Weights of a small mixture-of-experts language model, trained from scratch on English Wikipedia: 124M parameters, 112 xIELU neurons an expert.
Below are experts of layer 15 (counted from 0) of a mixture-of-experts language model. Rows are named router (the router's row for the expert), up (a neuron's input weights, with its number) and show model dimensions 96-191. Each number is 50 + 10 x the weight over its row's rms, rounded and kept within 0 to 99.
After each expert's rows: a language model's description of what the expert responds to. This comes from a sample of Wikipedia text that the model never trained on.

# expert 23
router:63 44 52 56 50 55 42 46 61 52 23 56 64 26 52 71 48 46 60 41 52 58 61 43 61 47 38 47 42 53 50 44 53 53 51 70 64 51 58 43 56 37 61 45 54 49 51 52 66 44 59 57 55 56 37 68 33 68 36 64 52 75 26 65 44 52 42 37 53 38 49 45 58 58 47 52 64 55 24 48 53 52 37 40 31 50 49 26 41 41 50 45 51 44 43 48
up0:69 24 62 50 48 58 52 54 46 46 47 68 49 42 44 59 52 47 42 72 44 41 49 42 73 63 54 32 58 42 28 54 49 51 44 55 43 64 50 42 51 45 52 47 49 41 47 48 72 45 58 49 46 57 49 59 65 55 47 41 48 48 48 49 58 46 48 42 42 54 43 60 50 41 58 53 49 56 50 65 46 58 48 43 36 41 40 37 48 43 48 44 45 57 52 55
What it handles: Prepositions and connectives

# expert 10
router:50 54 75 47 60 59 42 64 50 28 56 39 41 60 44 50 47 46 43 60 50 45 60 42 47 44 45 53 46 48 41 45 45 44 71 52 33 51 56 44 35 59 56 44 54 49 46 45 32 58 62 25 59 50 41 21 51 46 55 30 59 45 63 60 58 53 48 55 49 55 45 51 40 33 39 47 62 58 53 47 63 41 66 35 45 50 42 43 42 51 60 66 59 52 50 58
up1:60 63 59 57 62 68 59 62 40 42 41 52 63 47 38 46 57 56 45 74 57 33 48 58 47 64 37 40 57 59 52 62 54 50 44 37 48 41 61 53 47 52 39 54 71 55 41 61 47 57 61 40 16 41 57 47 55 59 75 59 49 27 38 36 51 60 54 60 47 61 48 50 49 72 40 47 59 49 46 57 45 37 47 33 52 59 49 49 41 45 54 53 38 32 53 40
What it handles: Foreign name fragments

# expert 2
router:47 52 57 55 42 45 58 56 60 46 53 50 47 64 50 45 29 18 56 43 66 44 39 49 58 41 57 49 87 44 44 48 50 35 50 48 57 62 54 43 34 40 30 61 54 62 58 40 40 76 43 42 56 42 51 66 55 55 52 45 63 53 38 46 48 65 39 45 54 48 44 64 42 62 53 42 56 70 65 57 39 45 41 42 46 44 43 58 60 47 32 55 30 69 40 42
up1:47 57 53 68 35 63 59 54 55 47 48 54 53 47 39 45 59 50 51 50 66 36 45 53 63 56 61 56 43 39 49 43 46 48 35 62 54 54 64 64 36 31 49 33 45 41 61 45 53 52 59 59 57 54 52 53 62 31 43 63 49 81 43 43 57 45 35 21 31 52 47 43 53 64 62 40 52 43 28 43 52 55 46 41 49 53 50 47 59 55 44 57 51 50 54 59
What it handles: Determiners before titles

# expert 22
router:48 27 61 72 34 48 62 48 54 30 61 47 60 51 55 50 59 61 42 41 51 55 48 62 49 46 62 48 54 41 43 43 62 36 41 55 67 61 54 47 57 65 38 41 52 45 64 54 55 42 62 45 45 48 43 35 64 53 46 60 66 45 57 44 50 56 56 64 56 62 59 57 42 44 67 50 41 55 50 79 52 43 45 42 63 55 48 67 63 55 46 42 59 57 41 43
up1:39 40 54 47 47 58 41 51 50 38 66 38 50 64 45 42 66 41 51 51 37 59 48 54 49 36 49 49 64 44 58 50 54 40 41 40 71 49 53 32 46 36 64 38 45 23 64 50 45 44 53 39 49 43 61 45 53 55 67 43 69 69 42 39 52 46 38 59 69 53 45 61 77 38 52 57 36 55 48 59 52 35 49 56 57 66 32 52 40 41 29 51 56 68 48 43
What it handles: Pronouns and name endings

# expert 3
router:46 56 73 58 42 45 44 52 52 57 55 43 67 44 57 50 57 43 58 77 56 39 51 55 51 50 52 41 58 59 42 59 38 54 51 35 53 48 66 60 51 45 56 60 37 55 51 53 31 48 53 49 44 59 43 52 55 34 57 47 39 46 43 56 53 54 36 39 69 68 43 40 33 75 53 69 46 53 57 52 53 66 49 41 43 49 48 56 55 38 46 73 50 35 41 38
up0:69 59 57 48 41 45 36 44 39 52 41 51 46 65 74 52 48 44 52 53 52 48 51 45 60 50 38 77 70 36 36 60 45 61 56 40 27 55 58 54 48 48 37 57 40 44 58 56 48 55 66 36 52 48 26 37 56 64 57 52 40 49 57 35 46 45 55 53 58 48 48 53 43 47 49 41 47 49 59 67 53 47 37 43 51 49 42 45 40 66 40 44 53 65 48 67
What it handles: Date and citation contexts

# expert 18
router:48 54 44 55 60 66 39 40 34 50 46 19 42 48 43 55 47 42 33 48 36 42 44 58 26 57 69 56 34 55 50 70 59 49 43 35 47 51 51 49 46 61 47 47 49 42 43 15 40 53 48 56 65 41 54 51 35 28 51 60 63 53 48 48 38 41 39 34 52 52 57 52 44 53 67 35 45 45 47 41 53 56 58 65 64 45 49 41 45 42 47 51 48 35 51 69
up0:44 62 63 39 59 48 50 56 30 40 33 42 48 50 56 39 41 49 41 61 45 54 59 37 39 53 40 55 66 56 62 46 51 61 45 54 53 49 44 59 43 48 53 57 48 41 54 56 38 64 65 44 61 51 57 40 34 54 40 68 37 53 41 46 43 46 44 55 54 44 53 48 49 66 51 20 70 74 31 57 56 46 50 58 48 52 50 53 26 75 56 44 37 29 46 55
What it handles: Infobox list fields

# expert 1
router:48 51 60 42 30 64 50 65 59 45 41 37 53 63 51 61 59 42 39 39 38 43 60 42 68 67 52 31 53 56 57 40 45 51 35 50 50 34 26 59 43 42 47 51 27 55 63 51 60 39 48 51 63 44 51 37 43 46 46 53 49 62 66 35 58 43 58 46 62 56 60 58 38 49 39 57 50 58 51 37 42 62 41 53 59 44 65 48 39 63 23 65 37 59 52 62
up0:58 56 61 51 42 50 55 45 55 54 40 67 45 53 49 54 60 49 48 71 58 33 56 55 57 44 53 45 41 53 73 55 45 55 61 54 55 33 41 40 53 53 40 51 49 54 53 48 57 54 57 52 26 41 48 25 44 46 50 49 54 57 44 49 56 62 34 20 39 59 41 31 49 41 37 48 62 68 37 57 42 61 53 42 43 62 36 56 37 39 60 50 69 42 45 65
What it handles: Clause openers and auxiliaries

# expert 5
router:65 59 44 48 69 48 65 41 63 43 40 58 35 55 43 56 53 46 54 33 28 46 45 57 41 58 48 43 42 30 54 59 40 53 45 56 48 41 52 52 51 71 60 56 46 47 37 41 60 62 43 57 46 53 53 35 64 36 66 39 45 47 57 59 56 48 50 49 47 40 26 54 42 45 53 41 56 42 43 59 52 51 53 53 63 69 36 70 30 52 60 50 67 57 40 49
up0:56 57 45 46 41 57 65 58 43 43 56 42 38 48 51 45 44 40 63 57 37 42 52 69 44 58 51 34 47 55 55 49 61 30 58 55 47 48 37 45 54 69 65 63 53 54 41 54 46 66 46 55 46 35 29 47 24 51 56 37 49 66 50 51 41 55 70 51 43 54 46 49 35 53 47 46 68 54 50 61 46 60 46 61 71 62 53 73 46 51 62 54 64 46 36 65
What it handles: Proper-name pieces

# expert 17
router:31 59 57 42 56 50 46 48 44 52 56 61 57 61 43 56 57 65 37 33 61 49 51 51 48 50 33 60 41 39 55 55 46 53 52 51 59 47 43 43 61 48 38 59 55 62 48 62 69 65 45 62 68 66 36 43 41 37 47 68 47 37 39 59 44 42 44 61 52 53 39 35 38 44 65 40 67 55 45 58 38 58 37 63 57 58 40 35 55 36 66 39 45 51 28 62
up0:40 60 49 49 62 37 46 61 65 61 53 56 42 39 46 38 45 43 54 49 44 34 46 53 46 29 44 63 46 58 44 50 49 43 54 49 35 38 45 48 49 40 42 39 50 55 51 64 53 54 54 37 55 42 29 64 37 42 31 67 60 53 45 47 51 54 44 54 52 46 40 48 52 64 75 21 73 69 54 48 45 35 45 46 42 40 43 35 44 50 47 41 60 48 37 49
What it handles: Table headers and structure

# expert 8
router:48 54 52 68 32 45 49 59 51 45 48 45 71 38 24 41 42 63 58 62 55 53 51 45 41 37 47 67 58 57 48 58 64 33 47 49 51 50 56 63 41 41 46 45 58 39 45 52 53 46 51 47 33 62 31 53 44 67 58 24 42 46 30 44 40 40 64 64 45 35 48 48 58 52 48 71 55 50 65 71 56 63 61 47 65 64 48 34 47 37 49 48 50 59 59 55
up0:45 49 52 37 52 35 55 59 37 45 45 32 47 36 55 45 52 19 58 54 40 60 42 41 42 35 35 22 39 36 50 54 38 59 35 48 58 58 49 63 52 51 37 35 47 40 36 46 64 48 61 38 53 66 42 30 49 38 51 30 49 35 48 55 43 43 52 40 64 52 50 38 65 50 53 51 40 44 53 58 55 76 56 31 37 52 45 51 63 39 37 37 67 53 40 50
What it handles: Biographical career words

# expert 4
router:49 38 59 37 42 50 42 43 64 66 42 61 38 57 49 57 35 56 59 53 55 54 43 58 49 52 36 55 35 58 50 41 51 58 42 43 49 42 42 52 40 56 58 46 70 58 37 39 61 42 41 53 47 40 40 65 50 36 34 48 54 36 57 31 64 36 48 48 47 44 36 64 32 38 49 53 54 45 66 59 53 44 50 52 64 44 43 56 50 36 55 46 42 44 47 60
up1:59 26 50 52 43 64 41 47 57 52 42 45 70 48 44 71 51 68 64 28 53 53 56 62 46 43 58 46 57 36 53 53 47 43 52 52 40 48 40 76 63 59 51 55 57 39 43 60 46 44 45 55 25 70 45 37 50 64 53 36 57 44 43 52 59 60 52 40 59 58 54 43 49 44 51 52 76 35 46 60 60 50 55 53 41 61 49 48 71 53 41 63 54 55 31 61
What it handles: LaTeX and table cells

# expert 9
router:67 51 34 58 57 37 47 60 44 54 42 60 61 47 60 49 54 50 67 50 41 61 46 47 37 59 40 32 41 54 59 46 52 66 59 53 39 50 54 45 56 57 69 57 57 43 44 50 46 43 59 76 66 43 65 56 36 47 47 56 48 58 56 43 57 41 64 59 41 48 54 47 54 66 33 69 58 51 64 39 44 52 37 67 44 68 49 49 55 35 48 35 48 53 65 61
up1:53 35 32 56 51 36 49 59 46 42 56 57 63 43 37 37 59 58 48 65 62 45 44 51 47 34 49 40 51 68 42 38 68 44 32 31 68 77 46 57 52 53 65 54 48 61 51 62 64 33 59 50 39 55 54 46 49 42 47 50 47 38 50 37 38 48 41 53 64 52 54 38 59 51 37 51 59 61 34 46 43 53 32 56 64 42 33 52 35 66 57 50 59 54 60 43
What it handles: Ordinals and compound hyphens

# expert 12
router:60 44 45 60 53 43 49 34 46 59 59 72 39 40 40 51 53 34 50 63 56 42 39 68 40 46 61 37 39 39 55 44 51 66 34 45 60 46 42 58 56 32 44 59 74 60 49 53 61 60 57 53 52 56 45 45 60 61 60 53 50 58 48 34 58 43 50 67 41 34 52 39 59 52 34 52 62 28 55 61 34 47 50 29 51 59 72 44 38 56 69 38 42 57 52 52
up1:36 55 47 65 49 55 57 43 39 43 59 44 44 55 57 38 44 57 34 69 55 52 38 52 62 47 49 50 71 54 50 49 58 57 37 43 49 30 33 51 60 38 54 53 42 62 61 56 60 39 39 35 42 22 46 37 69 52 48 40 43 55 49 59 34 43 48 32 22 59 45 45 52 68 61 46 44 39 45 44 64 68 39 42 42 62 39 45 44 62 43 36 37 44 42 49
What it handles: Heading and title nouns

# expert 7
router:47 67 51 43 47 40 56 60 58 65 51 50 48 46 51 41 59 49 49 50 43 58 54 40 70 58 58 59 54 37 50 45 68 35 50 46 42 55 47 49 49 62 58 42 68 45 53 56 59 51 46 62 36 51 58 55 68 46 56 49 44 46 40 54 44 62 70 33 55 34 45 43 50 25 60 43 46 51 27 55 65 51 55 54 44 50 54 48 60 40 28 71 38 46 50 61
up0:68 53 47 65 34 36 57 52 52 76 52 58 74 48 57 58 64 52 56 56 56 66 41 40 33 43 57 37 67 39 61 53 62 48 34 77 46 55 52 40 48 49 59 52 44 43 67 32 42 54 41 48 76 45 55 71 41 53 47 35 38 53 53 53 48 41 60 46 47 48 48 35 66 42 56 74 50 58 60 57 57 45 65 65 49 53 66 54 54 45 49 74 59 60 55 49
What it handles: List and table separators

# expert 6
router:50 31 38 51 46 38 53 44 58 45 32 41 62 48 47 40 49 50 51 41 44 38 49 46 48 42 55 56 51 52 43 56 50 67 44 66 57 50 49 54 66 54 56 60 39 46 56 38 46 40 66 36 64 50 49 60 40 55 43 70 47 46 42 48 48 49 41 57 35 55 51 52 59 69 26 46 43 47 52 45 31 59 35 38 38 64 63 49 54 47 74 34 40 46 37 46
up1:44 47 47 66 58 49 32 68 48 61 57 54 61 60 50 35 49 54 34 73 47 67 38 52 64 47 47 76 39 62 35 59 45 53 41 55 39 56 56 81 49 34 67 50 39 52 59 49 50 54 38 44 33 51 50 49 49 43 47 51 38 48 36 49 41 43 43 55 55 49 41 46 42 57 36 44 38 64 34 47 32 56 48 35 52 68 61 25 52 33 49 47 49 17 48 37
What it handles: Abstract nouns after determiners

# expert 15
router:38 63 55 31 55 46 59 36 48 56 67 49 56 55 50 67 50 67 44 58 48 63 56 51 58 52 56 51 45 49 52 43 41 46 51 52 56 46 56 63 54 38 59 59 59 50 50 47 58 60 42 31 31 61 55 37 49 49 61 42 55 37 35 51 50 51 62 35 48 62 42 66 45 61 59 37 63 51 49 61 40 61 68 58 56 45 49 66 36 46 50 71 45 64 67 42
up0:45 41 62 41 55 45 46 38 30 49 49 51 81 43 45 61 40 51 47 57 38 66 40 67 45 53 46 34 50 60 53 62 48 45 49 52 73 45 51 67 39 50 67 64 67 45 46 58 53 43 45 52 42 54 52 46 42 49 50 47 54 61 55 61 59 35 59 45 43 60 44 40 54 47 59 53 52 28 50 72 47 51 50 62 38 43 39 48 60 54 53 47 56 55 55 57
What it handles: Foreign names in rosters

# expert 16
router:48 46 38 51 46 60 36 51 46 57 51 50 42 51 43 54 55 52 50 60 34 52 42 42 48 48 56 53 36 35 49 35 47 63 39 30 53 35 40 38 53 54 39 71 52 45 61 57 40 48 52 45 41 34 44 35 44 66 43 36 45 43 49 60 35 48 37 33 57 50 58 43 56 42 53 55 33 53 42 52 56 52 43 44 50 41 35 45 51 72 59 38 45 45 53 56
up0:57 44 32 45 52 56 54 58 40 56 51 52 39 48 44 61 49 36 56 45 48 41 44 47 56 48 34 26 29 36 44 34 37 47 51 60 52 48 33 72 48 41 32 55 55 39 59 60 56 43 68 50 26 31 39 37 53 53 42 24 35 32 59 48 33 36 43 41 48 54 65 53 48 51 62 50 48 50 60 42 63 50 46 39 39 59 43 41 48 49 56 56 54 54 44 42
What it handles: Copulas after subjects

# expert 14
router:38 30 55 55 56 62 50 56 49 47 49 56 40 47 50 58 55 63 79 73 56 43 48 47 52 52 52 46 45 53 45 57 41 68 50 61 54 53 40 65 56 47 51 49 55 45 58 57 55 33 44 57 39 62 55 41 59 62 50 35 49 41 62 52 58 47 43 68 57 41 33 49 61 45 58 67 71 52 49 41 56 39 54 37 52 47 56 40 53 54 51 40 58 42 63 55
up1:45 45 54 63 39 26 52 66 53 51 54 53 40 54 33 42 38 69 56 57 50 61 30 71 48 34 52 53 14 54 50 55 55 52 44 38 51 52 47 54 55 51 52 55 57 53 47 45 57 48 53 60 43 65 57 57 53 43 49 47 66 41 45 48 45 59 61 49 37 58 54 37 63 59 35 51 55 36 54 41 50 40 53 50 36 64 61 42 48 63 34 49 45 40 53 49
What it handles: Numbers and percent signs

# expert 13
router:44 39 42 41 49 49 59 56 33 66 56 44 53 58 66 43 52 52 68 52 45 58 46 70 47 45 50 46 31 49 49 55 58 73 50 60 55 41 40 49 39 37 44 57 43 53 45 48 49 55 48 50 57 61 38 55 49 65 41 54 39 38 54 60 51 60 54 65 41 46 58 60 61 54 59 47 28 43 56 51 51 55 52 61 31 60 52 35 56 60 57 42 61 31 69 36
up1:57 53 51 41 42 40 52 52 42 57 65 52 39 54 58 48 52 49 35 66 59 66 58 49 41 56 46 27 57 51 59 44 52 42 63 44 47 45 71 38 39 34 51 33 38 57 34 55 38 45 44 63 41 54 43 46 50 43 48 46 44 37 51 40 40 48 41 51 32 46 54 61 53 54 55 53 43 47 50 54 43 35 47 42 31 46 37 39 48 57 42 67 54 34 51 75
What it handles: Word prefixes

# expert 20
router:53 38 59 68 52 45 47 43 47 27 50 63 40 34 46 47 40 53 56 36 45 42 41 54 56 57 56 54 45 55 43 38 39 54 45 53 47 61 61 46 37 53 52 39 31 40 57 52 45 48 50 65 44 39 51 60 45 41 57 50 36 44 33 54 67 43 39 44 61 54 61 56 35 34 50 46 45 49 34 38 35 53 41 49 71 32 54 61 71 69 42 47 43 56 40 42
up0:54 44 70 56 34 54 45 60 55 71 48 47 52 47 38 48 48 46 40 60 63 61 51 51 51 28 59 53 61 56 52 44 67 56 68 40 52 60 59 48 43 64 51 52 44 38 57 45 60 49 57 51 41 43 57 49 50 58 46 55 45 32 57 47 45 51 39 58 52 39 41 50 42 53 56 51 46 49 67 63 53 54 41 48 47 63 38 46 39 50 45 59 50 48 54 46
What it handles: Year endings before punctuation

# expert 11
router:53 56 42 42 53 68 48 53 43 40 51 43 58 50 67 44 38 44 58 55 65 54 45 47 29 47 25 43 64 60 47 62 42 60 49 53 62 66 58 65 49 61 51 41 38 60 49 67 46 41 43 44 48 55 63 30 65 44 37 49 41 39 63 55 45 48 49 37 47 74 61 33 63 48 42 59 47 64 57 40 37 49 42 52 35 32 45 49 55 63 44 40 57 55 45 54
up1:44 40 54 48 57 46 48 36 59 64 47 69 61 36 70 59 52 39 55 58 68 60 42 62 52 26 59 48 61 42 44 42 54 77 46 44 60 57 67 46 41 58 51 52 54 49 56 37 42 44 37 51 40 48 51 62 48 52 65 49 31 60 55 53 56 57 43 59 30 54 55 59 59 35 60 65 43 59 56 59 46 58 34 57 62 49 54 60 52 57 56 48 42 56 37 54
What it handles: Common word stems

# expert 19
router:45 55 40 51 48 67 43 38 56 58 22 62 45 56 60 48 60 39 52 62 51 53 42 38 57 55 42 57 42 53 43 43 43 34 51 52 42 48 55 50 69 44 52 46 30 44 43 62 63 53 41 50 54 37 53 54 54 48 58 54 33 63 64 56 62 53 55 59 45 50 35 36 65 65 40 56 41 53 49 42 57 33 70 41 40 50 48 59 60 37 47 68 57 46 36 48
up1:41 50 49 58 47 46 51 31 59 37 48 46 61 70 44 40 39 46 50 53 42 29 76 62 70 35 52 41 47 51 49 37 40 48 62 56 39 49 55 45 65 57 39 49 41 48 45 51 39 44 42 43 37 52 47 38 25 43 47 61 57 42 53 48 50 49 52 41 64 50 48 32 48 59 55 73 59 56 52 45 33 31 67 51 68 59 50 51 41 44 45 49 58 63 32 50
What it handles: Numeric table cells

# expert 0
router:60 50 39 44 57 29 65 61 45 55 62 65 44 49 63 52 46 55 27 42 55 42 73 54 48 56 55 51 73 53 61 52 55 50 68 66 28 63 37 40 65 36 32 30 53 60 41 63 49 44 62 51 62 46 55 44 53 48 52 59 38 80 54 40 35 57 42 54 44 46 55 57 50 70 46 42 49 40 51 44 56 46 37 64 35 62 63 57 40 69 28 65 65 57 55 37
up0:59 35 24 43 45 58 45 55 59 44 56 46 59 82 47 49 52 67 56 41 42 66 55 63 66 39 47 48 44 41 45 60 54 43 67 53 38 39 51 56 66 51 54 56 54 54 55 47 50 43 53 49 52 48 58 37 46 45 59 56 60 53 33 51 53 71 47 50 54 29 47 72 56 47 41 48 58 54 48 56 39 56 55 65 51 52 71 43 38 51 51 49 51 54 44 50
What it handles: Line breaks in tables

# expert 21
router:31 58 55 55 35 31 45 46 68 34 59 48 36 55 32 67 44 46 44 52 57 50 68 38 36 31 45 66 57 38 63 69 58 21 34 52 42 53 47 37 30 58 47 49 42 47 51 53 53 36 63 39 48 43 34 40 41 43 39 55 58 49 65 45 55 41 71 52 52 73 65 63 50 25 37 29 52 33 65 49 58 42 60 54 50 35 57 62 47 60 58 51 54 50 66 48
up0:56 54 45 43 62 54 47 59 54 45 57 67 36 50 51 41 49 62 54 49 36 54 45 56 54 40 50 36 64 46 43 47 54 32 31 55 47 33 51 56 52 61 29 54 43 51 74 50 35 47 40 27 45 50 53 36 51 54 62 48 68 47 53 49 49 53 52 44 54 40 51 47 77 38 45 42 50 55 55 48 41 57 57 41 39 43 55 27 40 47 64 41 42 31 56 37
What it handles: Name-start fragments